Weights of a small mixture-of-experts language model, trained from scratch on English Wikipedia: a shared expert of 128 neurons.
Below are experts of layer 10 (counted from 0) of a mixture-of-experts language model. Rows are named router (the router's row for the expert), up (a neuron's input weights, with its number) and show model dimensions 0-255. Each number is 500 + 40 x the weight over its row's rms, rounded and kept within 0 to 999. Numbers have three digits each.
After each expert's rows: "mostly gets" lists some tokens that are sent to it at least half of the time; "comes after" lists some tokens at least twice as common just before its tokens as in all text. This comes from a sample of Wikipedia text that the model never trained on. Tokens count by the router's weight.

# expert 13
router:484458560552442514564438414468527515560435515448503570486469507477476478477555404521580570510526495516528506508508457519511447541484528473447445549462545414498475485468484440482469503489494480536510475436461510516461494489486528541519494541480512472470544451477424481468447527493486460499542490487471569462454570537528589519480503519426492479439474451543488560479455530537523553493536499504471460532570496510466413490544513601439560511535482530490466542502494499464558528560471489484475456525473572478491543455537404504522438453524468494440512460463537499511476535451566498530513454510529586537492447488526480463504608505493475573574461459495491407482451528548464544508484487531450468454567440522483499465504492466475534510548470520502499475496461416537502537546590482
up0:553444512488505429557523539606506466541516495516473463567481474511548443493513466447514482557505456491493476546504500510479503497394538565467542510491479554502517451531519441449492495525505489412519535543438484449497424610525442434533535534459491531467500455474473516595482426527528452513499470399479492572492570543440477471507477530531506507525474468556550563502509458543489476517425510458463508507527477508461480545470495534446523498489535464458513543498563504459558508435467509510495485590491491486478471488509526459550432566475459508430526524540503473465489556509481508553474468479471515449541552541566442543517541510475489454464559473554568519454480491466471499492501530500468439383474503534482565451490495541564530514503505477516568577465435504524536521447504400
up1:495483485537506563515494484452536567559588517532467538481475517569512510450531477476498457369544501540510580486480517468498502513478513464407521456538516514531455456536454526512523506499465503455501408522495513541528532457493462495532465465587479479466576491463520554505521413436528474546500459536501499446455485466553397435460565419560534516512542425589473460479501497526453513476540504477526452566469529557518505494553512508490599423558482451453556559493555510520528470498485494508571511449523520486503611504463516584520495520481511502521546479484491576487571479485503502510455518533481477501483569483522564534445501523526432431467506446554471522517484484480506464499477479565422476515514473517494476458551536456464498521556559484451494475560546560491447492527535514
mostly gets: "|", " —;", " |", "====", " •", " Opposition"
comes after: "\n", " ", " 0", " 1", ")", " 2"

# expert 23
router:541477507522464498539475518480542438538464493520418566462443411570504430488522494488469486459485484527516428554583501476530429516528432506444524563536473483462506493495499516515526494499534572520483512474448543512468443532515473534516565514547520558492501597530538557571532532534479612531543507497439543486481539563506501492505559426481481546500495493517474513477520442489451461484505551546501531467458534481539523477470573445521447496489429526468431474527472506586450463503430474495540508543476536468474458533538450442531478483531504580567542467501506552493503422447481513575532470501509488502450577538505497507484449445491479540492526476433474572443612438514564522464518500455553512530562547523504536454455571522544537488473562436438459498500518470519503432482498505
up0:479484469486454499503436542544398494476503450499493496543532530541603524437563489461513569579523567456488472466476471486438556527463523555535523497399580502483516592537512546499486546508537522502518478442468480534526598466535487529506509463487500571535489492492571505494472491533584515537497497435480534552478481520412527458479524518456512511521501502483485479391527534541545495480575499579538502497446490492542467499442484532454531571488483467498507540531475543535495507466427489520524521562503433433527478514430527458495426461520520497515570593480454471372499520553449544476541484517507590490417492471498529551530494574472483444445543420511513502442555478533518497463462459504469480528558491525526492463476482543537512540492498510568512517529467536526483516512478476
up1:466489476448508476438483518490538494506493483438476556479467528551463540538491530448526485534539450527588453476532534468553506537474543475544505494511493462439507541511405487527528527542472514520485499493548517534438503523455485514554449486542460536508500479534504550524516517506460578502520432523524509431508521492482537569526416473520487513506546476467427395482552524478485504487498538461493527547507506424392497491608507456498566529463431421471495493532496498519471516525486477497544433430479431524473474488560558452492470479451500508566486472541525522549472461585460481457525559473447569483503529466490465495532441484513513493577536527514516510461483543442486533501476403527524488416417484511355490487612467452520441509540523452509436479480506522474505539456541558
mostly gets: " ==", " ===", "\n", "|---|---|---|", " =", "|---|---|---|---|---|---|"
comes after: ".", "\n", "==", " =", ")", " =="

# expert 33
router:502481567505493514553480505517532538555500499489567464467446536538573474483493456493469532502472445470523539461500481498470568425493513543586508574507573460501454542515454585503493511474526517425517453503530462402482465486492466453515447471487471537500541534507526574506471541487518553488466540422366474509369517458504509484497483472472480574491401456487545492529548438487508496537413567483474513520469486512526452453463444583533559514503498555559523437460499401506473550478464464553508498587565501526488489486465511486520485501508493526481507462478486501539548497493532528539514451495458469468450504497473523463521457483527482537465510511548572562496474457498609459506426471479465490476536485542503560486463516492568514476490445503575389493500481480567521546520484488
up0:531484508477487440505468531472491500375434500457503451480537478431460507490534469476460534550455457521492531579556494500513501473590524484511585527506482550600463474516454492532467409517557563470466465472491548486526445472472458540521479492447459528524521533435459494587485463423429498547506544409482453524486558493547579515538460469456476462482527488561544549525414488479436514517567515503524493490558545517457479518493478445445498510420511512508523471480529500484454517567473494532451528546515451516484484505526454464563501465578504489573504503498483485410548430479468530451481456512460544447471490589539516447517466481460483475484518530537440447439474448481472500562484498534505546497521491497484537507484563501519520529458555596481504411492429474485506525529530573
up1:517488492460498466503452564445539517457509513460424469417502462568521455475589496533517478520523522543520520533425491491519505539424464481509513503485488535498584498494526569518487505444526479572532482468460491484490538502483548505512469469468472506460523525509511504559483481480558491460452472536461476497534480528493486449513575556533540476447526541508449469427500515494524514484496571506456510539463497418440447457448497499447589481471519463468403487447500546414496496529478489477444476593569532460502566536530526496575479402441527465515524471527465567498533542561567547486513473539556547583461465507476481496494503535517581569514473546505559497456451494486506468549487431465515541458548418507535498545509464532544550499519476559449443448480434440421556462493420522
mostly gets: " F", " Th", " Br", "St", " Con", " Ab"
comes after: " (", " \"", "-", "\n", "===", "=="

# expert 39
router:525516503420531421552414534472516522517528443431465550465472471480463503491517519514447499446536509533481497557419490533506454459485474466520513500445530569438464526514483470515515453539519410447446512458446484480512486469448545531533468553493503588547501496517555472538471526415442519539488507482494435480477427469520485423495562458521468463480457526530498462431445507493519472468418455494466447519459462506547477514490485533498515485527523439455497475560541469478562465542483542496429498525465551439567506492450551497470509513514443497527494505460541559548536534489506556516429512525613435423485595518560427512472527481527485512480472479603476486552502451539528417486544514508509560479415535553528525588509510515566510507473501456466512517571556509489496500468445475
up0:532473478554428456466537581483533552570471512461488519494469505482487499478494543408428525526497559453558543466530488495504472520457466530427562536473489487424462534444459506523471461548429489538494486519523496485556522481593478520519509538468540481539527483503473515451493528446504500510487479469489447508522460553511421486551533509442532414509471464460482483423391543528481468399456427494552485455466447458519456535525505536479503524397532545497548455474450473516558517482503507494539487491498487475511511472495468468432466503569466550469430519523485480515538469600545509522451533500465508469489585557526468547607504513481472428446489547597457524504527513443518471533497494511505516460426573529471537462524432512587529509470529401476486517486483509503516545557491493
up1:430535451530427439506454477579503496531451533517433504522524455509522524599473446463491456522472512504484612585528500489529564469572493504540496496517493525416467534532507503497490493479452507488490478452524553489474550524494486461492475529506554503461539523533493490465542468481509441455430510592506587524552478502602446457508556531498423482465472529527482462503507527500497473489484471517469479410466520501472458526468503545444496468428505442482504469500453535499527485448517501510498446460562504517549540443575472552484574555473437458514491565480468540484511507461531510551499527537465512502576481530514532491541533499532508531474527548465427486476494467471454551515473467548524476489490495583468536531643498586515594455540502499410548486471573532516422514548535467
mostly gets: "″", "\n", " Preceded", " Succeeded", " Genus", "|---|---|---|---|---|---|"
comes after: "\n", "-", " |", ")", " Succeeded", " Preceded"

# expert 36
router:480515531555528483524492443532557494517511524507439535471475462457561464516559486511522553506515479490526554395518412557493415590557475511485434564534451540466495536459467489443481501502536539484479588521520503508433464518472500548525524462441444556505555589445431545526493479420472465598468568468534537456574510506494468548496490501425469447491518429521480565429546539566451564474572553550506495541605452445499466463606523461500497472554484528496508579504484535472523497541430475460540480535529514448497554458492478516460530525526472445498546436495537542501464501468506457463552466458472467560498493502461509471443481524457559506513464509432480464522493489460506493485556515496422476543511478449454466513498498494440503448496555504486501475470536507518488474536527494
up0:501496472515515491496503507492518514489474555517471444531499504473503494521409497470490482476437459486488480512463522515493527488517499533447549403518454514435538547517540434472471562480480521544493452442502528434508477531436512535499461538459507531514444478493493477455459553608464520496467597481590496582412479524492482525430456534496523543550530438538456379557514522467484567547498509531484498442535496493431478498495469411449535534514508558539526465511516494454526462542520541499491513484507565510572447454514504466550603492425466460557503498481501415503505500483522577550525502532557532545483435494457468491537496514515517439557434500559474484498510438501470547536433537564467481521388525475487459481431507503469472485542562517424531474465539459486475581554516538
up1:520452499464548508477502470428512619495505520488507565451491563503525533505498512564514457481454429464515515489497500445524515506572522438474465438421551498480474499475520479436504449466464550537524443580603480551518486441508507443548489491570501525515553501604482501479501470506561470499492540552482412552485499567523614505516468549500505482484468494479473455534539549445491447537473515475512492478511522499548514523496509483480557460477499456608468467496527526420601494524518423479529490508516529579465510471546492531459546459499500527502550503480570460487480469502416571487537440460474444442551500537502558522532521530532498515501456466454465481476522457513547526521550490568536513524435442408473551440520501526467483498488556484436574535585487486449499494518549508
mostly gets: " ==", " ===", " |", " —;", " Animalia", " ===="
comes after: " ", ")", " 0", "%", " 1", " —"

# expert 28
router:459502570589527556465497519495483537502487513448481573472581488484462571451577481585543556465563608557550504499552465555505500520521463587506470496460475451466463549451470435513521513489477484504530574516421459518488496505449479536531538483449525487454506507523468455522460483437518451512500525465598496497520455525555535506522457471464533497479500601414549495581501552489498482505497474468552533463449508556519562511466515516530466463501513455515483458575460520490526508446577560466500608538493495484488522549443457506520524514477461521528483492520528474503565454438513468530495432563530458478505435546520473410457556446538469561464467480473502490549506474501459508491535501524505487567515469578450485536514524542512459495573536525507471513439473440535428469537446504
up0:538444477559461493545460519463496505537496444449531528574601515527492541536516522569489472484465526531552597441455493518464556511506604552544490450495522491487493445594543560461518482456424453447537520463450485450546483506533477483473503490494498478582536544541510530557416468505511567475506478570507568477584472439460537494482461501522511485519540480514501517524457500558503489490497555497496475475531492550393524527493519526527503456478550468533495491515547531471504513483474475452509586490512524526479433539506493532511472503516519475451480543547553473488551526488526497452552510499565536466490448484470525519501518452505500451521495500524445492493455533496459497417510549471519466581483460524525468507593533416465478495398517479637484404498499489442403486572530472
up1:498483496547474525515491551502542543457499482514563450511483523473497576530488497484559539501468519459461469519526440468522491516485483405453535492466514475520473495445555477621509524540475497547525577536439490474480430450454482555541540582500431570556514564518538507512504531495472487513525480525437490506484506638555452517489516498488494499546489563492517470539498557507442544538529480478586536498473566550554517499508521491476466543498454539435547555544517523558528527423477497476466473502534461490568517405462463548456474482529501530557424502488546449503492495563477497494570539403468497545495496551438526470561498505551446485421542530495516523473506484467480570528448529485526466539502552425547468477409488590417538567486460491539532484504490549478503517500433505
mostly gets: "′", "°", " −", " %", "50", " +"
comes after: ".", "°", "′", ":", " 6", " ("

# expert 10
router:408449573562424547536553438476472485552394484476501537533540493543500503521505480532570497536441555498491563537508497551559501490513529492449504520478516469449462534468463543487451445516473441484458471494442504441524487445539462520500517480531449460505506487413476446537478567489506553607470497528447502484456524537488571551475511507484502453459618518524547485483479495521417463428447507431497517487483475446490519485472502447435469486558514452546486545545459491435502583551568483495492453490533510484559554462432489507449530414454530476465495482520517498577519430513487480452522464487548531516526466461584470483527585526527496534527532451489494431467484541439509537521506436489482522497509466558518439555546488468466459488528520549542522464486462472526533573530446466
up0:556500518525524575455524450457486525462442481487501497497530456521520459468465443523466493580417578548460480397458539475524486476492502500486498494386477498575486517483493532457499512524503488569478455506432392494544538497483445548508505529551497537556508552470469473513517528558463548506458473509480516498529512505510541538514444478522446482438515540473520483477490472470491541575550548491494466457531485476469501490481443499490514534462505500462409440511501458518522511458548509517437527590428468468502561523438402450518519486502467498590590457520449500481582483505572562509506536504517485460554488530539508526412486493501506530596506461558477418466544519523524572542459501515477429497458499546501526451568511445491483496495502517460558518522499402601489566513536501
up1:474495531474448509522495433494504506400535464526415522498522502470503490514455481540459497560442523459512488541522493524514516452495480576499504516414410550469509503545512517432495469528491538470473498566533529449527458517581460557464517470525503500607456392470507519583457473519475471542554473517472549515440550457475554504454548530503501442508482493500552490555544523467541485540488441438436485481522498438592493480492513465454485533516485496467467559504464471489530495488589514453489533494481471474521545512478448528551550542553534494404447438424502543526442547515433462523558480518520474485528563516493473492574516579488541471515500603492480495470557484516432507491441524576495486506438497453510521566581544497548475491475456455431463496464496489579526485430492537
mostly gets: " 2024", " 2013", " 2007", " 2015", " 2020", " 2019"
comes after: "–", " (", " in", "|", "-", "19"

# expert 34
router:555460462480541434557541555521529457509542539479573544476449509468489515494496536503517474496524474510554519490527572543461519461525565527440451465558469461456448449477553464512511526508481526439448531537578585462489567463511501460493492461490482455518565516456504499462475507483469513440527502483550450512488505425501514533518475547480467409526405522539539488463524495395526416479506526514486515481499453510518509559469523454557476482542475609503503430468564532481489539524426479525525447562432525499505454504492462466527394435472513508507491493524496567512451435427434528458492459428549435517555502417489520503512506516519505555477506474484448540516610477531465554458491517468493523488448497502559515569494506476452512489483503500451599530529521456537564431550509535
up0:477491491493533569455495457535481500500455497459497563461520463499442498488529475497575536388525498508501501532512538476438500440467565461522469444510534521503473448449477456508475521533516514485514473512462576465523506571585555476544460449480543541594486402498542545453503469480497504551603565542524485445498527464531463443501511448474498553475544515485504376460530525505476533491536524453609414525502463459453475445494482459459481534488554492468449518551543464532536469484487530544458474480434480425457516470453546504473497493519507478498476471471525540532582489538434565534455472527566467473487534454517467483546422474456555508504485513554528552467439504543575498552549453534539526490483407529572537511464547545443513534521502441547514527460447487495491515485555488
up1:487514524439458538514429544538563466516516558526513552509485558471428519471554472481475413439443540524508481448491483475537510510444493511466533537490524583485475502506494493435540473476531481514568452395496463502503537539513454500515493547513524525517466550423459499512535512435438507392495548469513500461535527474425525492499546480510587492490498559496565505543478468481492487516449489497635449480490505492489505527524542544493482554453474444541567455498530535459515540508481476541580501487416397468542486483532485466565486464484487529517563447530487561502493538497478511534540491477567443532500509506502489506415557508491527537407472420530476481460517516506489523519564479554503441508439522437495446494457459505487546583459447558508508544531523510477571439541585565
mostly gets: " June", " July", " May", " January", " November", " re"
comes after: " the", " on", " a", " in", ":", "On"

# expert 38
router:434567480477467525546538585502495519506510497556508432522413526467524511502418431479527524588484512428470451450454516465514455474496484511518531549502513471499524520454530461496522590507520482575498480570507506516448416515501508412476511467526494480551468464615570568490474533538589461533537533488503529520480591498476461513474477506450513506563487476493453453517502512541482407558516491542548507544513506498588499554478456512524494495482519554508507472525465467584479494488447439480588549501445442509416542521456539502459458519521488495562522439542499495523538493575494486475455508464422492450472488579567562476574442496536564523530474505483528522470494516507561477572465502529492446512559449462514542489531470471486455482543444461450510504460528524457455479442546523
up0:524487513457547467454523495505533474486474505543510581519445557463513476482492531505394549528503456475488447455582476462506597513461517494545519499522446510478471497496541497470460496480487515502454482468491498528568457538579550488497507516481486455440452506522462533520472571607500540530549477514494462523540467493507526534589496428505450483485512420558482511524528521444554476559505477463425494504483488531474496488565512514541528532516558538460580477460455577562546490501589455513472530489539531454472513506499484466483439532500543554484579508433570421488563516527488470485529507483452490504515460460536586502542442455431469504489550492512469514444554512510458492543487555464485457616518548502487435502494487583498468551520566491405451589439491486499485405469520470
up1:472495456539470564483453519471466434527497562468431490500514534497529519480506509459561426496441484451473499498469530516468491559614488438552486529385382536481509547511538460433465503522496473500485568469462489465461500447479584474508562523530543479534539484471479462533527518512564523401506511450491589494519525531486486512490469482522433473489460536540480490510614573507442521530494559486491540513536490497558514455452571545497556491428567479524513491482518593502495509513504456457470545558455550506517469478474513487581479492523461505462528459544531479521470504527447479481474522549465465516519468556498512527541515536452453518541527517444459545533446527455515532510537425423528484356486509503457560494578525490477473481478527467431495473528460481476417483493503532
mostly gets: " fl", " sl", " h", " bl", " sc", " sp"
comes after: " a", " the", " and", " \"", " to", " an"

# expert 19
router:459460538541523477463522473513544504490493554508488547458468537492488505476554488495474524457529532526558483526524494504450499552469441479465482497498496505421481564456467527478517499514505453461525478563433510535557491539505517439525460525425454475499441460461457476463467395461487475579456429467452488492551459548535526369500501511478523468479449462482603533553472542583564529533438520433529495559549497516442476535492496565452463452413446502504441493555510520502534483521550493488546535553441487469548548493495523510549533458470515448568513482480541529545512552432546451460457429496554429520490505532539457534543538509503572525464533525513477505453504455512457558501489524464512511498550471514562555534521514523526497440562564540520517499534414483516481620574537456
up0:478525450536508544532494511494523499508490467460478442487522417540511432538482417439516481458486455509468553500525437510560530552524472456513554522513450502528492559487492419468550520529555520545468494503514519494531400567491455440559510519476463510479486493479489509525443502527450523495474533527450501515536557544511460483482475439534457497505482580509481451519408507478515528557543488456462485527463545485490436526537523490518506514527438433379511548413464570535518500551472498523500550466478486477443439487501525463539479492485466484523455382609465509414571468492403528520550483437496508544514479521574511487518505418500465525549499565470441401467507530506480537434535469550492480425464513499465512473437468496468486521549554460518464479565464423503444522466482483
up1:496473443476475528529448504504546477494549562488484538531482516446563548506497458526539529541491489561498517395469494509529496519503481522588534464489517530470460541539514513510495467469528478493588447590473457539468415503464505419550492520534457547548545483547502484496478451543615437519449504527473535572504591486476510509492497486499442563484472578403532501485440527490484620513445493491506538554511532537560506519494463512499429479507527460524492519515518507540544491554566553607490434497483489498521498529515461538481477426493510533511560480484485461438523504442479489470577460471548552515603520505500510516514572495517477502520494513549493537543501466514543498418540472448454514540542539410431445531504523544492564457426502510432441510501448540464503516495544444
mostly gets: " 0", " 1", " 3", " 2", " 5", " 6"
comes after: " |", "|", ";", "–", " (", ":"

# expert 15
router:431427501477500492475505458471463531453520506579486432460565551450505497516485551478515548497463500409398523521478495445551481523512471492507459456483495536490534544540549537530598536451515480456482530537546505496477549539448545573430472476471492409508517516453456546427532547542487489477520559559533519533519450463447505535507482543464551493486519487500477468455526530499472518442550444485548473488509509446505516488496505495456510522506511545477448421443509530458505441497590567571533466424499456539541488455503528517527523507511488522499480528505467543537487458460474572563497513460468501568511451422447462490511469506498399446477533496477474493506485457546417535531426466526468596588467508460551434510499444476488497532535529532576542521424470550500575421496477525
up0:561472513544521475529467388457490467459545466496534461514480537553562464488520454519520505537428490507466490524542554466514550455426492515447473489491457449570539513618465404509513539485495553532530481460549446494481546514531536489544431496533530569577473496455470518528569439544450547482484464467501466491482479610476499517517470488575512544549503487549500476550578444474471512456519465484503494457381502500513559519505499454452571475520512500549458463559492522494527465492480587540414486525507500434572558541470461472558533545483511521502461436503408580498516478529517479569528530465547566511521515457513488495484473529467483464508527557537538493557387499461537418503485461504485493528531515518494479459480538532533479502558570481500464531492541475510477477526443489
up1:481518519547488507521543423540489531543483504449424484495496514444578496528505550538508591533521496476469477459466487530567492458408538498552503494456472524403483513469430480541448501442537472606539562503485496559539507533466488478554501538446616527476496417456492528469493480449462482441450570526506496506448474471455530539523450569512460504492485541453556443545497535497543511549533458523537489468521442536464476471441528458526502453457529496510495437457535466528516509542541531500481567534470539495514490505480548456525573443550500515477525484552483492565522491488531536537478413493501579490473478502498507419467443538496461475414509526463572520508525495495515483473447507525554484494551465457449437469534493566404561547508524483574518560420530456445497487452431524
mostly gets: " National", " local", " land", " military", " national", "ological"
comes after: " of", " the", " in", " a", " to", " on"

# expert 14
router:449522541492531485443602528574554508484498490406496477481511508527495530477543533513470536435441542556482490459494557567482510491468505529481437478479463569493510568529491530515533487509506463497435447500486502510546428574556534504443534510500505479476445518500523456477387464489530508526501494484541487529542520526539518528505461562417553555520532479437538542552525546539531500554476512436541512406563509550461529459489489451508467438490442484496406542534487539491521503487589513502487525512505530564488523527484490515569508472449483448535544460560552518517518551471496485422430486462557398600507500486560386453503449519498515551423457437464517504470512479540457509520455553497521501545520485536522556441554453533532447498547502547422485480534522532508549470511482493
up0:525510497468521443460457416428493506509474564540476518495449521477565443585525422419568444440479536504550481477528445485518506503586498498476459470591557458496467502467494523513470466467530477452490448457528528507552530539538522463587425492504576493509497421513457555501505436492486505568522465403477371485566536490498508464486569500515572472521474480518484463534503505449500504504565499544531517465507512491496492469424461505541510543524473544450476463551552515551527488465439496488506541494438493494523506501475517483550499534475513483492532559470436479545432399482508500465520431527515527500533475514443605541562527487527550437450538481429479521434519442559483530473530457453525508518581514507459457483500481545448531481451488531452493533425509522509551523550474507
up1:532456433562507446541487570516505402547494495482521494559529413570482544474570407472431516516454478505547503522508469501476529480505387453419462475491482456528502532528482472453514502519516498448548552494517512515500515501472488458450496457533514556432488529451469495507518540524476461495541530459472490565501519423551453458438502452506457423493497490496578480517404554492471492527488555485484437509493494428488468433459444497491504506502499461453513523504442488480550558510454537492500471572500473463533512637630558486491513455544444482525547438505481534493534525520541514562543540525504537544436562474519477517477536513477542492472425524480495450473471559492533462523555451423498488488522519539513564472532482488540440499574506489423577457538533505499483448502530502
mostly gets: " 18", " 15", " 19", " 17", " 20", " 25"
comes after: " in", " (", ",", ":", " on", "–"

# expert 25
router:509518522489595496489478546508531509590438463499539536507460532608514443508487566497524511506531485567495510489502497445556477459564484491522433445396510548503572488439535489479525474451498523419535489471557423455438470527468555449534569456475480527478496570526524506456497528529495476505465541537528563609582548507509428499478480542484494468487491534532547414521434521504524514532533505496551490469504549474539462522585515546556546542501456534535469510520513530539507481542466511523524510459454478483465533488504546494462540581466521568533520455473555535499581513479438530459503524466519532441475492437449418457423501507500592417473545577490563492429504511494449487473481502459501487458526439497560501491486505576544558481491536499531531502471495477443510571488501477
up0:461477448474515426521484464459493481489534535453413439537505572541457426434593495555473454371457468475505509527454500438517494515545472531499507521520496494517514516484504536512564492489487542467518426505455532450443527528483515463442533474524468545474543490485445535544498498534489431549545516491570539506494503506492532583519490474506497488506537510536517529531486518502534592531502519520579517497549435549502448527477528467511510469527525507436501491467475429481530455418489530484514571433425491465596452457542505573511472524497580451497428405526515526468512410597479492536499486399492527514540514523529549494509540494468555469497476445471457535474589490503561499441531469509462418556464547477432453487540495531455511474497500509507515569485522545576508501521471531
up1:541436513520501511470398532588526445474527479519522492533487485495501517505479515537491489529494504487477454527511564424523518526416515539473483485564492459487517416521513483606495439602433528539514545521441491477546528469508526506557440463460618533427563501489534513458560482488470509526470439529493478507476505457473541507543518470542547447541465418558462563503495527520618516535521470547481486470422525468474568444551547522530447511546465515487515569490488586555484472486519573490487463531515508487528514542505570463548448569484491451511501497479450531455538553485470523480530507485474491538515461465505547484463531510526489542526519578480434536463536479556568498542531492445542554530464476542461462516457432474431512507445529422494542433516463426490500485497544445
mostly gets: " b", " d", " w", " B", " based", " f"
comes after: " |", " was", " were", " is", "W", " are"

# expert 31
router:491552516532520510538499398490488501504440444490559533439502508470430482459503461536557543537564510548503481500461485493500449514527497554481506584524522488454446449440497437442517487536505430489497471600489463501437554485464515475483464581485432431525514474453480460417502454498503421478462537518543534423546497498516562463513482493534438486498511522580530479533462437517466514509521455542450463577506520526505542498452477540478481505450546509466518513483511479496545555489454461503471497460502453470566547439415520497415480473507529465526493515410484486543480552521531576478502433557542495467552438517511458525485569489566447584531482480451430488483475526542496481472450498507469545467463484522578420437483492520478546443537496546577535518501521519505444569555576531
up0:513531545516502514526495539494432450519530517531500566529525499493467575444539486518537516553566528502500558489469494515552560399484565512541475575545524499504417477526426494521506472523442513479507485578476511413450430449563554446449491542471490568509504508456487480511503523457502487476546536488482521480478496505497427419401452469473529487521459504415484486538465542485487539492509471489502574524514535476467488475597470489478555484488520542500526461476538506522518557571473495441413504471570477441501401469525493531475543525521562500461496448474526531562489485496496504435494483519449526471516487604494494516398477521532433557518476530485505472467453588492470516473428489550487560549586520520521430518512430502362503503505559524513511472476512508518491552492473532
up1:504505575487508568539419491461438505478530540460526466536519518563514486477506505498558376487499496469488464546474498451546447464564540441474613505423536513526520469478532510584501490468506496496492523514427454499583448498543483489518501485510591496497555512484548489496536509534452497520468455549467571480573534512445509470528527511459466533473525511482580464490446565583408506456491522496509485500518529563488463490476450537457470496500486583473452546479524462531554498566534504537499504442423518494474566472453615472473571508523564505533543596451499486578458500492504535531506438538518514453480446541514509458475483506479550534530469455502456485513463555451499483572489475521517429544471528507490511552421512481606466564496545481568531499536495484465503509513545505
mostly gets: " Total", "|---|---|---|---|---|---|", " Coordinates", " Result", " Position", " Votes"
comes after: "|", "-", " |", " •", " Total", " medal"

# expert 24
router:451484497470456501512539532476416443473563591547513489487510487528461461578529493488497552450557467525485441523482489413491523473495537519533510419553499503569514475523568510442440496520550558415480523482556509531480446544454458500505518459503528554529413414514506487484489454565584498481516552504568568524496565492535505477511498503426461593524490502499518463518473548497543468455429455524472453506471446526474476460570510510545534470513473571476511503501480493598505514577518508528478470561556561472514502464557433550503497516476447502539513555474470490523510470563523444500436457443407506510487482469549526495478435453550510472473517554497434534544555462501494497497512485475549557515505560414455557490524530528485513527512455562446457487509531573500518433443442470
up0:550469506508503468527576553489556528552575457545549575464460531489463562479410496489495541537493518467433427552450491464534553526478544473471500536481492514455547479440516563429490541511467506512478558507443446481533524535478474536480523507474543597536503494449495478516549485632490468495537535489554561530579506495554518497477524527388541486497487483489555434442542538475475442525535444531466478411514446499536506491505524463483584516499531504411500477496494560531430506478496500558517525520437534444499525563482472419529488550496586518536524516530458522534530524484537466500453560443508453442485407498446499497538431464522596493487530521504493483483469455458529507477538473478448496477408523422467523470458517532484508479458522455524524480495512421521516523504485551
up1:443561494522479537507494512453474406484473491508511499489504468603482492508458506548571508470463481507490476451479473509468489457551600521540464517538480487466444531570507532491478533501470421472558415496424533496435523471528455495478493495626457558421477484511422522432520452561476498480479472526524504471503504462440513418482412509449496518495502536499525446542471522579546469482514499485515490543552519491499446444539475500426479456525401429560469521460521457485534420552479569521528475532533585515501458528493490512542543553484581457506555495453467467450507445464482499466527450499549561519484478498516491557503524499552560456522508518518518524484491603505484489491574477421544432505481482490460532425467523514451470480534498529488468546533443451511528571565503519
mostly gets: " '", " un", " Un", " inter", " \"", " dis"
comes after: "\n", " al", " co", " non", " self", " re"

# expert 22
router:558471553515552480419509497455468512507497556507531444596545508550485424527470437461492499492534520505517526482522479564474554559488476488515465440509420519510469525487454514478504538516519523477443506444479575523592447444499443508554501526511504495440474546427552466468549418473465535465510473557433452498474465513487454553550527527481527528496470542511575467467491575495543500472554509519518455498530496481501538521456510558437466474500484508457503519472505495548462514572526463450532471434504509500468539500461492458589527574460462516518569541500461399457437513485498550427542556476583538373476563461454468487519528544497467484552536472562494429453482482463518552442482463481526486422426533456483543506524474511464491471538516541436509432481475547503540522543458483
up0:552505577504463509516515504467533502551476525457533505531462472511449498507550451461436544523551528471552531461488538450473554502510457529527457460516563491504552514544449450523496457414493457523483507518483537554513480537483496503559473429456538525500500534521540424487485497462507531513544457506538536517456594461499488510513585470559464511491547487579466400522475466507414441476528511488494470451481524511539429408499503546495488529485529499442444533441543464540480511514529563495523545482503547518432545455497419432488518563495480528549546524533508453481553475441550460553450562448459492507540491464520506495410523547503485426516511465588506497471523481479506542497506416496555510484506452490533450599462459550453456483508534445458522472474542449458518472485337508
up1:519512486476505495463508465500565534511491553433472536592526458501502493499565542552461477480501536536517521440491496554478516527482479496450448538519563553557522564509551527520492499504502517484540552481540452483472557549446433593538453499546424422557478513449512541462516560448520505541488432454477541499497501516475437539583532522559495519598404469463527525536472475599520566496539502524524443531497472578546464515608584531487508532479503442485521475457482476453479520468512507450589480464452469457525471489506522531508465518474502530472546436541544475452503484528442466491501542502527534510464486530500508628488463496468468436515486471482471479537552486507507439448506514519499479494415648482436506583489487516515554520514472496462560483493462496513532530503476548
mostly gets: " who", " he", " they", " she", " They", " his"
comes after: ",", ".", " He", " he", " where", " who"